Weights of a small mixture-of-experts language model, trained from scratch on English Wikipedia: width 192.
Below are experts of layer 11 (counted from 0) of a mixture-of-experts language model. Rows are named router (the router's row for the expert), gate (a neuron's input weights, with its number), up (a neuron's input weights, with its number), down (a neuron's output weights, with its number) and show model dimensions 0-191. Each number is 128 + 24 x the weight over its row's rms, rounded and kept within 0 to 255.
After each expert's rows: "raises" lists some tokens whose logits its average output raises strongly, later layers aside. This comes from a sample of Wikipedia text that the model never trained on.

# expert 21
router [101 146 189 100 156 131 125 144 126 141 158 115 103 119 161 120 146 182 126 129 121 123 128 112 121 170 112 137 109 108  94 114 108 169 129 149 119 140 155 108 133 118 150 148 140 130 100 136 135 127 188 132 133 108 133 116 122 100 129 114  99 165 139  99 183 177 102 176 133 118 156 107 123 157 183 126 124 131 125 172 125 141 161 127 156 117 110 110 157  70 131 136 146 119 202 123 130  79 128 137 134 145 123 142 140 107 105 147 137 127 132 118 146 125 157 145 154 106 100 145 106 113 151 115 142 169 145 143  69 135 177 129 139 127 144 182  93 133 120 125 110 144 133 171 116 124 192 144  97 112 111 129 126 136 139 106 122 118 113 128  97 150 139 111 122 113 161 131 109 116 162 113 139 140 125 158 123 109 125 124 201 179 125 125 117 163 148 146 119 134 121 157]
gate3 [107 106 115 132 134 110 149 142 129 136 116 104 150 173 113  88 113 140 145 136 195 138 114 118 122 108  78 149 124 135  74 139 134 135 143 140 141 154 105 143  70 163 149 114 107 163 133 155 155 154 172  94 120 129 145 126  73 119  89 105  82 170 109 126 101 111 134 164 150 137  95 137 109 158 149 147  88 138 131 131 123 102 118  86 114 150 124 123  76 122 150  93 115 186 174 117 114  62 123 143 124 149 127 130 145 119 117 134 165 151 131 116  95 144 144 125 102 146 107 134 150  79 119 144 142 106 113 153  99 135 103 135 142 135 161 125 119 136 106 110 123 156 133 175 124 123 103 160 139 153 120 104 154 136 111 152 155 115  96 124 126 114 161 150 133  96 146 138 140 156 129 126 155  62 137 118 155 110 138 100 153 117 107 121 112 155 142 123 112  94  90 132]
up3 [ 82 137 117  96 122 125  95 160 139 161 134 148 175 115 122 129 123 144 123  83 137 110 174 117 155 140 130 164 160 166 147 153 124 102 122 134 139 128 102 152 141 116  83 178 123 149 162 102 117 142  81 132 137 148 130 104 116 103 112  65 126 117 161 122 152 125 122 113 126 132  83 129  89 137 111 124  99 146 193  93 119 100 135 107 158 119 130 106 164 162 127 118 161 119 114 132 139 131 130 120 135  90 105  97 140 164 164 105 131 110 155 139 120  84 125  75  87 109 110 116 107 126 104 107 111 112 136 147 136 120 112 152 155  90 142 127 113 112  98 123 111 108 126 149 145 106 150  68 135 109 126 116 105 118 122 152  71 119 163 105 181 124 152 106  92 130 102 179  89 143 146 114  94 114 135 107 118 119 114 150 121 139  99 147 133  92  97 139 119 135 151 124]
down3 [123 173 179 132 141  89 134 104 123 141 132 159 126 105 118 141 153 167 151 123 103 131 113 147 148 159 142 106 126  97 142  97 110 112 115 124 106 182 107 105 144 146 184 172 126 145 115 145 104 156 127 119  83 140  96  94 115 145  99 138 112 114 144 131 125 127  86 119 135 170 159 117 132 112 110 139 140 156 147 103 143 133 141 126 119 141 144  81 151 126 184 100 169 129 128 129 138 110 102 104  90 145 133 140 121  91 121 119 125 137 126 131 126 142 116  87 103  95  96  91  86 122 103 114 117 114 142 142  94 140 162 114  97 117 129 135 102 137 143 102 172 117 180  84 145  81 114 108 122 109 140  97  60 115 163 125 137  97 114 162 112 108 111 114 162 110 116 106 133  96 141 117 134  95  96 134 153 122 142 122 130 169 149  96 109 154 122 135 167 152 113  69]
raises: " |", " when", ";", " which", " and", " of"

# expert 26
router [ 98 118 130 116 127 118 114 138 147 144 155  98 124 155 151 103 137 150 108  50 120 159  87 154 141 137 145 108 112 120  93  99  93 124 114 127 133 155 135 112 151 121 164 168 137 156  81 127 100 170 138 127 153 127 117 116 133  92 138 130 110 148 132 105 133 161 103 167 106  79 145 110 106 113 138 140 142 107 118 161 149 135 145 120 158 131 143  98 137  81 101 108 131 103 214 126 125 108 143 119  96 157 142 123 160 136 154 136 161 197  90 127 141 144 131 100 135 116 125  99 172 104 142 139 146 154 137 128 113 158 109 141 137 104 119 140 111 158 106 145  80 146 120 135 119 177 180 111 123 121 120 106 143 121 138 109 116 174 111 110 107 161  91  88 153 135 115 157 110  96 121  97  89 139 139 113 110 101 153 128 162 160 112 137 124 147 139 140 160 111 121 143]
gate1 [124 141 128 132 108  96  97 132 154 147 136 139 126 126 142 114 114 121 141 117 128 168  99 122 142 171 112 133  87 164 140 167 102 129 139 111 124 151 126 135 126  97 152 170 126 139 131  94 167 148 109 145 136 129 152  78  80 114 152 101 129 146 145  93 113 130 115 108 127 133 111 148 111 125 108 176 164  97 117 138 124 120 129 159 106 134 138 139 112 137 152  93 148 123 144 172  93  97 140 129 138 135 147 123 151 110 168 108 145 157  94 106 103 117  98 108 126 127 109 115 146 144 138 103 145  81 126 119 112 171 101 107 145 107  71 107 125 153 116 158 124 142 142 128 177 116 196 148  94 138  77 145  85 103 120 131 142 113 154 139 133 110 118 106 201  97 143 154 130 129 102 132  89 130 120 155 164 144 104 116 135 175 101 154  75 126 145  69 132 103 101 126]
up1 [ 82 127 111  89 135 134 154 107 116  96 132 137 100 140 127 162 105 119 134 156 174 102 144 143 133 120 154 137 123 143 125  95 165 138 123 121 149 139 127 156 118 164 144 106  99 120 120 133 185  98 154 113  97 125 145 136 132 113 133 141 146 113 127 146 201 116 145 121 166 145 148 126 115 117 132 138 112 136 179 148 161 115 118 114 179 130 165  95 161 126  87 123 111 110  74  95 134 130  99 136 111 140 111 104 131 130 133 113 144  60 133 131 190 121 155 169 145 175 170 150 133 104 102 118  77 131 159 151 107 114 129 116 124 166 132 129 116 141 154 153  94 106 129  98 182  73 142  95 133 119 148  88 154 133 122 118 127 167 109 141 140  93 152 141 117 151 116 119 155 140 113 102 132 148 148  89 119 115 102 131 142 131 121 124 143 135  89 155 137 148 167 110]
down1 [125 116 135 116 122 130 104 128  89 142 146  99 129 111 148 119 119 131 163 109 133  89 112 144  88 141 146 129 133 133 128 113 118 161  94 168 119 109 155 103 100 146 103 107 131 125 124 113 124 153 118 114 116 131 141 126 198 101 157 129 136 178 143  97  79 164 114 113 112 170 130 175 132 142 116 103 114 128 143  64 139 140 115 140 116 132 166  97 155 128 194 131 176 141 150 130 134 152 130 149 148 142 142 188  79 140 118 147 131  91 157 140 147 118 134 160 124 132 149 129  97 157 181 131  95 143 133 130 120 119 119 125 140 124 118 155 133 137 125 124 121 183 133 107 141 108 123 130 152  88 156 102 129  93 126 127 108 179 137 149 102 102  84 127  72 136 145 145 118 132 108 116 122 170 111 137 174 110 174 130  98 118 163 139 126 191 147 120 132 164 141 123]
raises: ",", " only", " made"

# expert 14
router [137 148 131 122 142 132 122 160  75 148 146 138 131 122 129 134 123 128 132  91  95 123 134  72 101 158  97 115 135 124 130 130 131 111 141 139 148 157 151 112 141 114 174  95 126 137  87 110 140 132 110 111 122 159 146 114 136  85 142 108 130 132 136 152 121 139  92 122 167  76  94 132 153 105 135 131 121 123 106 128 123 118 161 119 137 125 112 123 115 113 134 151 139 126 119 180 126 134 105 118 140 139 161 136 138 100 161  74 103 111 115 129 126 124  99 107  77 125  96 136 166 122 115  81 127  92 131 118 131 119 118  84 125 156 164 108 119 133 146 138 125 105 140 152 106 184 149 178 123 108  71 148 132 118 192 110  75 151 136 109 135 142 173  76 111  99 119 152 143 107 103  98 140  65 112 112 139 100 153 110 132 130  96 102 149 122 152 165 123 175 179 151]
gate3 [122 124 106 127 156 106 122 131 107 125 110  85  86 113 143  93 111 110 121 106  63 106 146  81 136 170  92 101 102 140 140 153 149 115 135 123 151 102 148 114 148 161 130 131 135 127 116  99  99 120 128  91  99 121 130 108 120  88 139  83 128 143  93 164 148 143 110 104 166 120 129 138 141  72 165 138 120 124  99 142 127 136 135 117 104 113 161 175 100 120 135 158 155 136 125 122 162 173 102 140 109 123  81  90 125 110 118 124 103 121 112 121 137 146 112 111 113 149 130 138 123 134 115  94 138 107 152  51 122 117 153 143 112 136 143 147 115 154 129 100 129 154 110 104 155 155  71 166 147 120 133 127 137 123 137 118 176 148 132  77 115 149 156  92 115 124 109 186 118 133 138 106 148 102 156 151 150 166 105 136 161 115 123 101 104 135 157 149 135 145  67 104]
up3 [162 117 141 165 126 161 121 123 162 159 112  98 133 132  75 169 115 133 144 124 146 129 125 176 141  99 117 120 148 101 153 104 124 126  81 116 122 162 109 168 115 117  92 130 100 114 120 128 137 100 123 154 123 161 117 132 178  89 204 157 160 166 140 120 114 166 147 141 103 135  85 109 119 134 128 116 131 121 166 154 124 134 118 179 123 131 126 127 156 138  98 114 130 145 121 114 106 101 118 120 136 131  76 155 113 126 102 142 106 115 109 102 133 101 106 140  96  85 147 115 109 120 115 176 119 129 145 161 128 140  84 142 120 148  88 150 143 100 143 101 131 102 156 109 123 154 117 152 106 153 137 152  93 112 120 174  99 137  98 168 144  99 111 115 163 168 141 106 141 125 119 112 125 150 104  78  92 119 118 129 156 115 163 139 161 124 133 126 137 123 197 151]
down3 [139 102 136 197 150 126 156 150 113 106 106 151 140 128 124  90 113 109 127 101 138 135 145 168 108 120 104 123 135 128 110 146 129  67 105 148 145 173  64 139  76 112 124 135 123 182 126 107 174  95 120  91 104 124 127 114 155 134 158 141 111 167 114  81 134 151  89 130 123  97 114 142  91  97 132 137  81 107  76  85 110 134 128 112 119 162 117 104 128 117 161 122 118 166 118 132 105 126 134 168 138 173 128 132 111 142 150 132 127 121 153 141 138 101 119 116 125 149 137 107  94 128 100 128 101 162 149 188 118  74 164 108 125 136 137 111 169 160 124 163 141 100  85 100 132 107 127 106 103 100 109 116 119 136 165  88  97 120 140 124 135 157 130 140 144 154 138 113 116  80 146 128 129 134 122 123 134 126 128  98 136 141 146 112 125 128  97 127 124 137 181 106]
raises: "\n", "|", " |"

# expert 25
router [ 81 147 103 148 171 129 139 157 114 117 123 109 122 112 134 143 142 137 119  81 144 166 150 108 126 136 123 148 143 120 117 111  88 141 134 137 172 144 146 117 136 101 112 124 118 166 106 132 121 135 125 132 166 146 119 148 109 116 121 102 149 115 139 133 122 120  98  80 135 167 148  82 154  97 122 149  59 134  94 132 129  93 116  87 111 152 106 109 107 109 134  85 104 116 115 175 140 114 139 119 128 148 110 117 153 131 163  87 135 113 138 101 105 106 126 139 109 170 108 124 118 119 117 119 109 130 162 136 117 140  86 116 164 177  94 140 148 142 160 138 140 142 128 160  92 110 137 162  91 137 136 117 146 145 144 117  61 142 114 144 140 183 119  71  99 118 103 151 141 146  69 143 138 103 171 172 152  84 135  82 139 135  96 113 126 164 118 136 155 143 118 128]
gate1 [134 120 119 125 107 154 121 112 115 110 129  63  72  88 127 136 148 143 134 125 139 148 166 125 139 132 144 111 144 128 173 148 124 149  91 103 121 127 104 125 114  95 115 114  98 114 136 105 134 122 160 104 154 110 140 161 127 129 112  92 133 173 126 158 123 142 132  68  76 169 113  98 155  99 102 155 117 102 118 149 152  96 147 118 113 149 135 106 124  96 150 129 109 103  93 131  93 135  99 135 144 142  82 128 139 121 149 120 131 104 146  79  80 107 163 145 141 112 107 105 126 124 141 138 126 114 103 152  86 119  89 115 133 113 115 171 113  91  94 129 150 118 180 157 104 127 122 157 120 123  94 146 148 145 144 146 105 114 115 156 135 156  90  93 141 152 131 154 112 126 120  99 151 155 173 149 170 166 128  94 130 150 130  65 145 121  76 115 149  93 123 130]
up1 [ 82 130 143 109 123 170 125 117 105 169 110 134  93 153 116 110  73  93 116  94 137  91 139 122 128 144 110 110 133 105 112 115 109 138 179 150 182 126 142 133 166 113  87 129 121  86 125 120 122 104 121  97  82 105 166  86  89  99 142 116 126 138 167  83 112 119 109 153 122 178 127 117 178 139 115 139  93 113 144 115 142 142 154 134 134 125 149 136 139 115 114 121 135 142 129 132  93 133 176  84 151 106 122 160 125 101 137 126  92  92 126 139 156 134 101 160 111 127 126 126  88 123 135 152 112 124 120 140 129 102 138 130 138 175  89 115 129 154 125  67 158 112 148 131 128 113  86 135 112 152 125 115 125 100 105 122 111 156  98 155 134 126 128  90  86 149 115 104  96 120 132  72 132  98 110 153 145 155  90 126 142 152 133 124 155 138 103  78 132 167 118 162]
down1 [179 106 133 153 110 124 116 147 159 129 147 133 143 124 117 157 128 145  98 132  92 119 174 117 115 118 105 132 138  75 146 121 148 154 168 160 118 135 144 166 142 118 179 100 140 106  93 139 127 162 105 129 164  85 130 111 112 135  71 106 113 150 104 136 156 127  99 118 110 117 109 139 141 151  92 172 120 141 154 127 139 120 118  93  86 148 148 116 121 137 171  83 107 120 163 122 162 118 124 143 176 122 126 121 114 130 135 150 139 126 111 123  93  93 182  95 133 120 150 127 142 136 113 134 204 136 123 171 101  90 141 111 144 103  74 117 116 152 128 122 127 125  74 125 138 131 150 127 111  97 132 137 128 103 106 130 103 177 124 147  91 129  92 110  98 113 159  83 130 121 172 120 122 146 116 119  97 100 123 111 120 118 103 137 147 111 142 120 115  96 184 118]
raises: " ", "\n", " $"

# expert 18
router [141 142 149 146 132 109 108 123 147 140 130 117 121 137 138 136 158 139 134  96 116 169 109 149 120 143 132 158 130 115  82 118 147 118 108 123 171 139 119  98 139  97 106 174 111 161 127 120 143 164 140 122 143 152 141 133  81 145 107 139  69 129 155 142 163 136 171 162 150 121 137  92 139 120 150 109 104 126 115 199 134 125 181 109 150  86 125  88 100 116 122 130 143 106 203 133 117 157 130 123 141 143 109 151 176  79 143 146 134 157 150 116 152 129 111 118 164 110  93 113 124  99 122 110 116 189 117  96 106 151 158  96 143 131 127 172 139 141 152 169  93 165 121 154 134 156 201 123 112 129 102 130 127 133 146 138 113 158 122 154 115 160  98 101 146 108 102 168 137 136 124 105 106 123 150 136 100 120 141 131 139 131 121  95 142 136 164 145 113  96 138 126]
gate1 [112 147 145 129 126 183  98 113 136 153 120 108 117 138 118 145 127 117 120 135  94 145  99 154 137 162 155 124 145 140  33 107 134 171 124  92 141  94 142 123 130  90 148 156 136 141 124 136 144 157 130 122 157 135 134 138  94 154 129 130  90 153 140  80 129 169 147 158 141 142 105 140 145 123 132  96 126 122  76 117 137 121 135 144 145  98 122 114 110 149 191 125 165 153 159  94 158  87 134 132 102 186 179 120 152 168 137 144 149 165 163 126  96 146 109 158 152 151 151 152 152 100 161 119 110 137 129 107  90 152 112 105 136 133 135 135 101 159 158 159  96 110 106 149 134 124 146 151 152 156 117 147 118 144  94 155 134 137 137 118 128 120 142  99 145 135 128 133 143  95 160 146 150 159 139 170 159 138 123 131 105 114 106 158 105 116 115 134  82  77 128 116]
up1 [121 147 168 138 117 132 118 136 132  89 133 176 122 139 126 118 144 124 111 136  94 129 130 109 142 146 122 125 145 161 110 123  89 112 180 138 132 111 104 127 147 129 102 131 146 148 129 128 151 118 106 135 140 147 149 101 133  88 165 181 148 145 152 138 149 128 163 140 109 116 111 147 167 109 123 137 140 159 175 113 159 152 136  82 138 144 151 100  92 122 158  95 136 158 139 174 100  82  77 133 140 155  89 178  99 125 180 132 115 149 117 140 147 127 121 154 129 210 169 136  92 132 131 126  96 137 139 115 141 133 139 139 116  43 127 173  85 131 124 143 114 122 182 134 141 137 124 141 100 137 124 139 121 135  90 127  76 133 109 133 141 113 180 155 164 131 141 144 139 127 109 153 135 117 115 166 120 119 129 136 156  91 126 120 102 121 143 103 130 159 116 131]
down1 [122 122 159 110 126 142 119 127 154 134 173 137  80 102  95 138 125 165  97 142 153 114 151 117 118 175 158 123 130  65  93 175 159 158 178 138 119 136 140 126 138 148 132 121 148 130 185 107 104 129 155 112 124 157 130 130 138 119 134 132 127  98 161 148  71 119 112 153 128 119 127 116  76 149 149 103  97 127 126  86 148 145 130 117 125 143 152 128 130 123 124 183 122 127 135 158 114  91 124 126  90 156 183 145  92 168 148 120 138 143 116 125  86 142 124 129 112 127 134 117 139 158 125 148 106 156 141 149 128 142 135 105 143 158 162 149 146 119 131 166 167 112  52 160 100 129 114 148 160 115 151 156 123  98 139 148 147  78 147 148 159 157 131 111 141 115 130 112 172 153  95 145 124 125 138 124 152 161 117 121 135 185 141 136  76 109 117 147 126 137 146 125]
raises: " on", ".", " and", " in", " at", ";"

# expert 7
router [126 138 146 105 130 127  95 142 120 144 153 131 131 153 134 159 116 130 143 114 128 129 108  89  83 160 158 127 154 105  91 124 140 154 140 153 151 154 132 132 116 105 136 106  98 151 119  45  96 122 151 120 140 154 120  95 140 123 149 130 131 112 156 132 116 152 140 118 129 101  64 135 109 140 108 130 138 107 127 131 156 146 147 137 137 129 123 133 137  82 128 168 173 184 123 150 129 116 153 120 107 124 125 153 125 137 121  67 121 177 121 124 146 116 105 155  98 105  88 119 114 112  88 104 112  94  98 112 109 150 153  94 105 153 120 132  81 188 106 115 130 139 151 130 153 178 131 192 117 114 115 154 107 103 148 116 111 168 108 144 131 129 158  97 130  93 139 128 127 112 122 117 141 130 110 108 104 112 152 116 168 108 114 108 125 146 143 138 116 190 199 115]
gate3 [ 82 158 155 191  83  79 107 109 117 108  90 150 121 136 157 138 116 130 143  85 135 157 117  93 132 144 144 119 145 124 147 133 102 121 152 128 136 139 146 122 117 103 131 134 152 120 117  68 110 127 157  94 134 119 152 117 101 121 131 101  78  99 129 136 131 104 144 164 155 128 141  79 141 119 122 118 169 162  81 118 127 136 121 140 136 115 119  87 160  82 134 155 115  98 131 107  96 117 142 120 166 130  67 156 104 137 156 125  96 122 107 115 125 136 156 117 114 162  97 145 104 141 116 130 149 128 144 144 184 152 133 118 122 131 122 105 141 129  83 102 127 149 160 106 101 160 133 133  87 119  99 143 137 113 135  79 115 124  88 124 109 161 118 116 165 138 133 133 137  91 163 106  84  97 137 132 136 103 136 155 161 186 117 155 128 132 115  94 115 160  86 122]
up3 [135 173 145 153 129 112 140  95 121 141 178 118 119 139 175 143 146  88 139 123 142 156 139 155 103 140 154 151 164 109 125 131 134 113 142 123 106  75 124  92 116 142 118 114  80 118 145 133  99 111 129  98 116 165 119 137 130 131 138 144 153 157 149  94 113 167 115 163 136 121 124 126  97 127 139 118 104 116 103 100 167 135 114 191 117 148 113 124 131 105 114 156 113 156 135  84 140 102 145 136 150 131 116 158  92 105 120  87 135 112 142 129 130 139 126 127  79 150 131 165  60  98 184 159  93 101 102 158  75 144 163 145 123 126 105 106 120 116  73 141 119 161 133 120 122 134  91 131 138  86 105 101 111 111 151 124 146  88 133  87 143  94 134  97 138  68 128 169 136 121  91 137 119 133 123 137 105 111 101 121 170 107 112 163 132 132  99 126 135 139 142 146]
down3 [104 143  97 107 131 122 161 136 107 106 122 164  98 113 133 124 122  92 162 116 195 153 128 135 155 139 110 116 133  85 152  64 128 125 111  87 158 133 149 140 141 107 193  77 120 147  85 100 141 150 125 133 126 117 167 100 118 174 176 166 135 130 159 108 166 153 112 124 143  98 165 139 151 152 164 141 140 148 123 106 125 149 128 135 134  99 120 131 133 144 138 111 150 142 144 196 141 112 116 122  90 112 149 149  77 142 145 164 121 105 147 144 137 143 162 124 132  92 137  99 100  94 123  71 158  90 117 118 133 144 124 146 160  87 118 168 117 131 171 136 139 132  98 119 137 121 139 150 149 140 129 145 124 175 138 132 109 103 165 119 136 104 112 153 148 113 147 149 126 143 130 146 140 128  99 102 140 111 135 133 135 124 113 131 173 165 119 150 114 149 113  85]
raises: "On", "After", "The"

# expert 29
router [128 156 129 131 127 157 137 100  58 193 133 112 123 117 138 124 114 152  98 133 104 149 121 132 105 131  99 115 124 142 110  99 121 165 118 123 141 186 129 122 137 130 154 151 183 144  98 118 168 111 141 129 119 107 156 119 110  73 167 132 111 104  83 121 176 171 105 154 132 110 161 119 131 146 117 177 132 122 119 151 121 119 130  79 142 125 104 123 143  95 141 140 144 160 207 119 108 136 103 103 138 125 112 119 124 102 124  92 105 118 161 125 155 124 146 138  77 137 102 189 135 124 121 126 137 161 152 139 119 114 113 103 127 146 127 146 109 143 135 129 104 124 123 154 151 113 169 188 123 136  92 154 105 132 133 145  89 133 144 133 112 136  94  95 122 118 149 133 108 129 112 106 138 140 119 162 148 103 160 128 192 137 120 140 115 175 126 162 122 129 145 159]
gate1 [139 138 105 194 127 136 152 139 101 152 183 115 143 118 119 120 123 108  90 106 166 144 154  97 156 128 115  89 155 101 147 148 147 126 121 125 130 147 164 140 162 123  90 165 154 145 113 125 104 132 147 111 135 134 134 155 172 115 134 106 164 112 173 113 191 141 142 118  72 142 101  93 100 100 115 159 131 144  77 105 140 144 140 151  84 149 161 130 111 133 181 125 139 116 146 106 163  72 162 113 164 113 139  62 119 116 137  90 161 135 132 139 137 132 122 156 103 141 154 142 139 155 141  67 108 114  97 145 108 128 114 126 138 150 129 132 138 145 134 140 117 117 116 113 157  91 145 127 149 119 100 157 138 123 132 107 121 159 127 101 115 100 172 129 132 109 126 181 139  99 171 123 124 146 137 134 150 133 141 109 136 150 117 141  94 169 101 114 134 140 140 112]
up1 [137  85 128 128 136 142 140 103 128  88 106  80 135  98 127 100 154 152 160 130 143 116 137 119 148 120 128 140 100 138 110 128  73 106 146 136 172 135 162 142 130 119 160 137  76 155 120 118 141 148 162 125  87 119  96 116 144 128 109 154 129 123 151 115 119 119 152 154 164 158 118 127 155 143 144 118 150  76 143 171 123  74 104 158 165  98 145 167 130 109 180 149 150  99 128 137 179  71 100 116  94 157 178 101  86 153  92 136 111 131 156 104  98 127 125 145 143 117 164 118 134 108 111 150 142 142 131 102 124 134 148 102 121 132 153 132 115 118 113 160 144 108 115  97 119 125 145 122 114 183  90 127 136 158 133 130 133 139 147 114 143 146 106 159 129 151 118 157 125 125 167 114 121 160 128  90 157 106  76 109 129 141 131 188 142 130 137 183 119 130 108 118]
down1 [159  98  94 104 133 133 116 117 135 139 131 151 132 165 136 163 129 135 124 114 125 107 105 136 112 146 113 122 104 158 119 139 121 123 123 131 116 131 184 130  96 147 117 134 123 137 153 118 178 108 112 111 135 157 139 126 152 122 124 140 108 136 165 114 100  85  96 101 133 124 131 137 116 150  86 100 136 167  64 126 146  87 127 178 142  91 127  76 152 190 100 118 145 108 109 129 127 125 136 151 129 153 114 113 133 123 176  97 106 126 134 139 163 149 140 147 147 115 136  88 168 140  96 151 151 125 112 146 149 142 109 137 114 144 148 143 112 106 113  64 102 169 124 135 149 121 106 165 148 123 122 114 147 102 149 148 104 145  93 145 115  64 115  97 142  94 117 144 135 102 125 134 139  55 133 132  94 125 149  60 135 100 139 116 108 122 139  83 136  98 102 164]
raises: " ", " |", ":", "\n", " (", "==="

# expert 20
router [130 138 118 113 183  82 130 145 117 158 103 129 122 117 136 121 128 186 116  95 127 123 135 130 152 138 117 117 131 108 158 113 115 155 107  98 163 146 163 123 113 100 157 101 186 141  70  94 108 111 105 121 142 146 105 158 118 136 129 112 154 150 128 132 108 133  98  87 136 167 149 111 157  77 117 163 126 124  94 184 101 119  97  77 123 118 103 118 137 102 135 113 112 144  85 161 154 124 113 104  98 151 128 134 150 139 138  72 124 138 129 135  90 157 119 102 107 140 117 149 119  87 130 140 106 131 139 155 128 119 135  67 148 185  86 144 122 133 176 154 139 141 145 179 105 112 133 157 136 114 120 142 110 137 162 130  97 127 149 130 113 161 118  71 137 104 112 139  95 141  98 111 115 132 152 131 138 110 107  75 106 139 119 130 127 131 114 141 131 161 153 154]
gate2 [ 80 120 126 103 135 170 102 162 167 123 121 115 145 121 159 132 148 144 114 108  91 103 114  84 129 123 155 126 141 128 120 110 113  80 111 173 172 138 155 109 170 120 122  98  99 144  78 105 134 143 143 121 143 143 112  93 139 108 107 131 133 130 103 128 131 106 141 108 109 117 130 144 140  98 152 102 132 124 133 151  90 117 122  81 108 140 128 151 128 172 165 114 116 166 142 159 105 109 144  81  88 130 102 117 147 117 109 111 127 118 130 123 119 136  82 114  71 109 116 142 106 108  72 108 146 143 114 152 151 123 124  85 156 159 131 127 172 153 149 163 151 111 186 109 126 114 131 165 128 125 138  76 110 132 101 118 122 108 156 119 104 170 133 115 131 136  68 154 148 107 138  75 128 131 139  92  97 137 109 129 133 137 149 133 150 167 160 153 174 116 147 135]
up2 [120 158 171 105 116 148 111 174 138 109 142 135 114 117 117 158 123 134 126 108 101  74 147 116 151 104 159  94 130 129 133  97 112 112 102 133 156 137 123 108 148 146  94  77 106 117 129 136 167  94 132 119 102 148 157  88 125 127 123 128 198 143 126 136 130 116 116 127 143 133 115 151 131 146 176 123 173 106 107 111 120 103 106 127 104 110 137 147 147 148 164 132 129 147 141  82 109 119 167  90  60 111 162 119 140  87 153 139 177 133 127 119 114 159 107 115  83 151 103 140 125  87  90 138 170 164 112 177 120 118 145 117 184 120 125 116 155 119 103 134 126 127 136 102 129 105 130 107 160 148 127  76 110 133 118 131 127  89 166 134 141 130 140 104 121 116 150 127 126 146 123 139  98 124  92 149 109 166 132 126 121 146 156  82 150 170 113 140 129 159 143 183]
down2 [134 163 101 114 138 144  94  94 122  82 140 150 115 106 119 136 136 146 134 129 162 126 113 133  94  94 140 130 104 148 153 116 132 109  76 109 140 102 116 116  81 139 124 105 129 111 125 116 128 136 127 161 115 168 154 138 167 109  91 156 139 107  96  87 166 102 110 160 132 127 108 103 139 162 149 140 144 151  90 106 159 153 111 119 140 120 168 113 131 151 135 128  79 138 102 119 130 119 136 141 124 126 150 125 152  89 137 112 133 161 173  92 103 128 160 129 134 150 121 137  92 172 111 113  61 148 135 147 111 118 173  91 120 112  78 126 131 154 115 136 120 143 119 138 157 186 105 113 144 140 162 105 163 152  71  84 150 181 183  99 118 159 165 141 114 113 149 117 124 136 120 147 145 132 138  80  93 122 138 123 117 133 153 132 113 129 131 111 145 153 173 123]
raises: " ", " —", " Unknown"

# expert 12
router [141 146 152 130 148 128 110 140  88 137  90 147 107 143 144 119 122 146 143 123 136 104 125 111  64 135 136 146 151 131 143 125  99 138 104 122  89 150 160 119 138 132 134 146 149  83 121  87 138 126 169 107 158 121 138 122 101 122 140 188 125 128 144 169 119 133  95 105  82 167 144 163 120 118 176 136 126  88 146 116 109 118 157  67 173  93 144 111 107 104 139 130 136 114 160 153 152 110 116 151  84 136 127  93 121 101  94 136 126 163 128 156 154  82  89 151 104 122 125  98 125 106 110 128  91 139 109 147 142 142 147 136 136 181 148 122 124 129 134 105 138 132 145 127 119 144 128 137 122 109 133  93 126 113 122 187 128 139 115 153 139 126 106  22 137 138 142 132  83 124 134 129 127  89 130 114 102 131 122 145 133 118 107 110 128 104 158 128 147 156 107 188]
gate2 [119 124 161  98 148 104 130  82 110 155 128 148 109 163 127 108 148 163 133 143 130 139 114 148 131 171 136 117 103 112 120  96 113 143  93 103 118 134 122 117  88 108 111  86 121 106  97 105 140 129  98 111 115 151 145 134  79 110  89 127 126 109 159 153 152  62 108  99  75  88 182 148 146 118 118 142 154  99 110 145 148 145 143 138 114 119 125  93 106 134 162  94 152 156 147 148 135 148 128 128 103 106  86 102 144 173 124 150 132 126 136 109 120 112 116  89 154 112 170 132 148  92 108 135  93 156 134 107 178 100 142 118 158 142 103 118 144 164 167 134 136  95 125  82 123 131  62  97 156 109 149 109 144 125 123 111 125 102 150 115 148 166 162  94 104 158 145 149  69 104 115 137 118 126 143 108 110 122 166 121 113 111 121 111 117 120 115 143 113 126  98  99]
up2 [130 134 132 141 123 117 134 140 145  89 152 150 147  85 105 137 145 135 153 174 160 109 184 163  96 100 135 127 110 163 118 111 110 148 115 176 117 114 120 129 112  99 103  99 132 145 140 126 116  92 104  95 152 110 122 139 117 114  89 113 146 163 149 109  98  97 106 139  91 121 161 127 141 145 118 167 131 153 120 157 140 144 129 134  99 163 100  54 111 144 140 177 175  82 148 127  93 158 114 135 145 119 110 118 152 106 120 130 127 100 130 127 121 133 159 131 103 131 142  98 120 113 104 120  70 137 115 145  98 101 139 131 146 143 154 126 137  99 130 113 144 141 152 154 127 158 114 153 130 146 123 162 123 108 162 152  73  71 166 135 113 130 118 142 122 127 123 139 126 172  80 185 101 116 125 127 142 144 101 102  88 104  72  90 162 145 117 131 131 134 138 141]
down2 [174 114 132 107  65 129 156  88 139 124 107  73 127 132 173  71 148 118  97 128 125 141 107 121 104 101 135 176 108 137 101 138  96 116 150  82 150 102 120  88 100 159 137 148 133 126 113 105 100  95 112 108 123 100 159  89 135 165 147 143 103 164 115  86 152 129 132 160  97 124 148 154 106 132 169 132 166 139 119 155 171 116 138 119 153 132 141 158 146 111 125 112 115 100 101 126 131 115 166 105  95 128 118 122 154  65 103 151 126 161 119 138 141  93 179 167  88 130 164 132 115 150 123 131 137  85 108 112 170 103 128 131 127 148 146 158 152 108 133 117 105 123 127 132 166  92 128 118 102 128 122 135 141 111 108 126 149 157 148 150 128 150 118 153 133 153 117 141 120 125 172 137 109  76 122 160 111 133  98 154 130 114 133 116 143 128 154 154 154 156 163 144]
raises: "0", "2", "1", "3", "4", " |"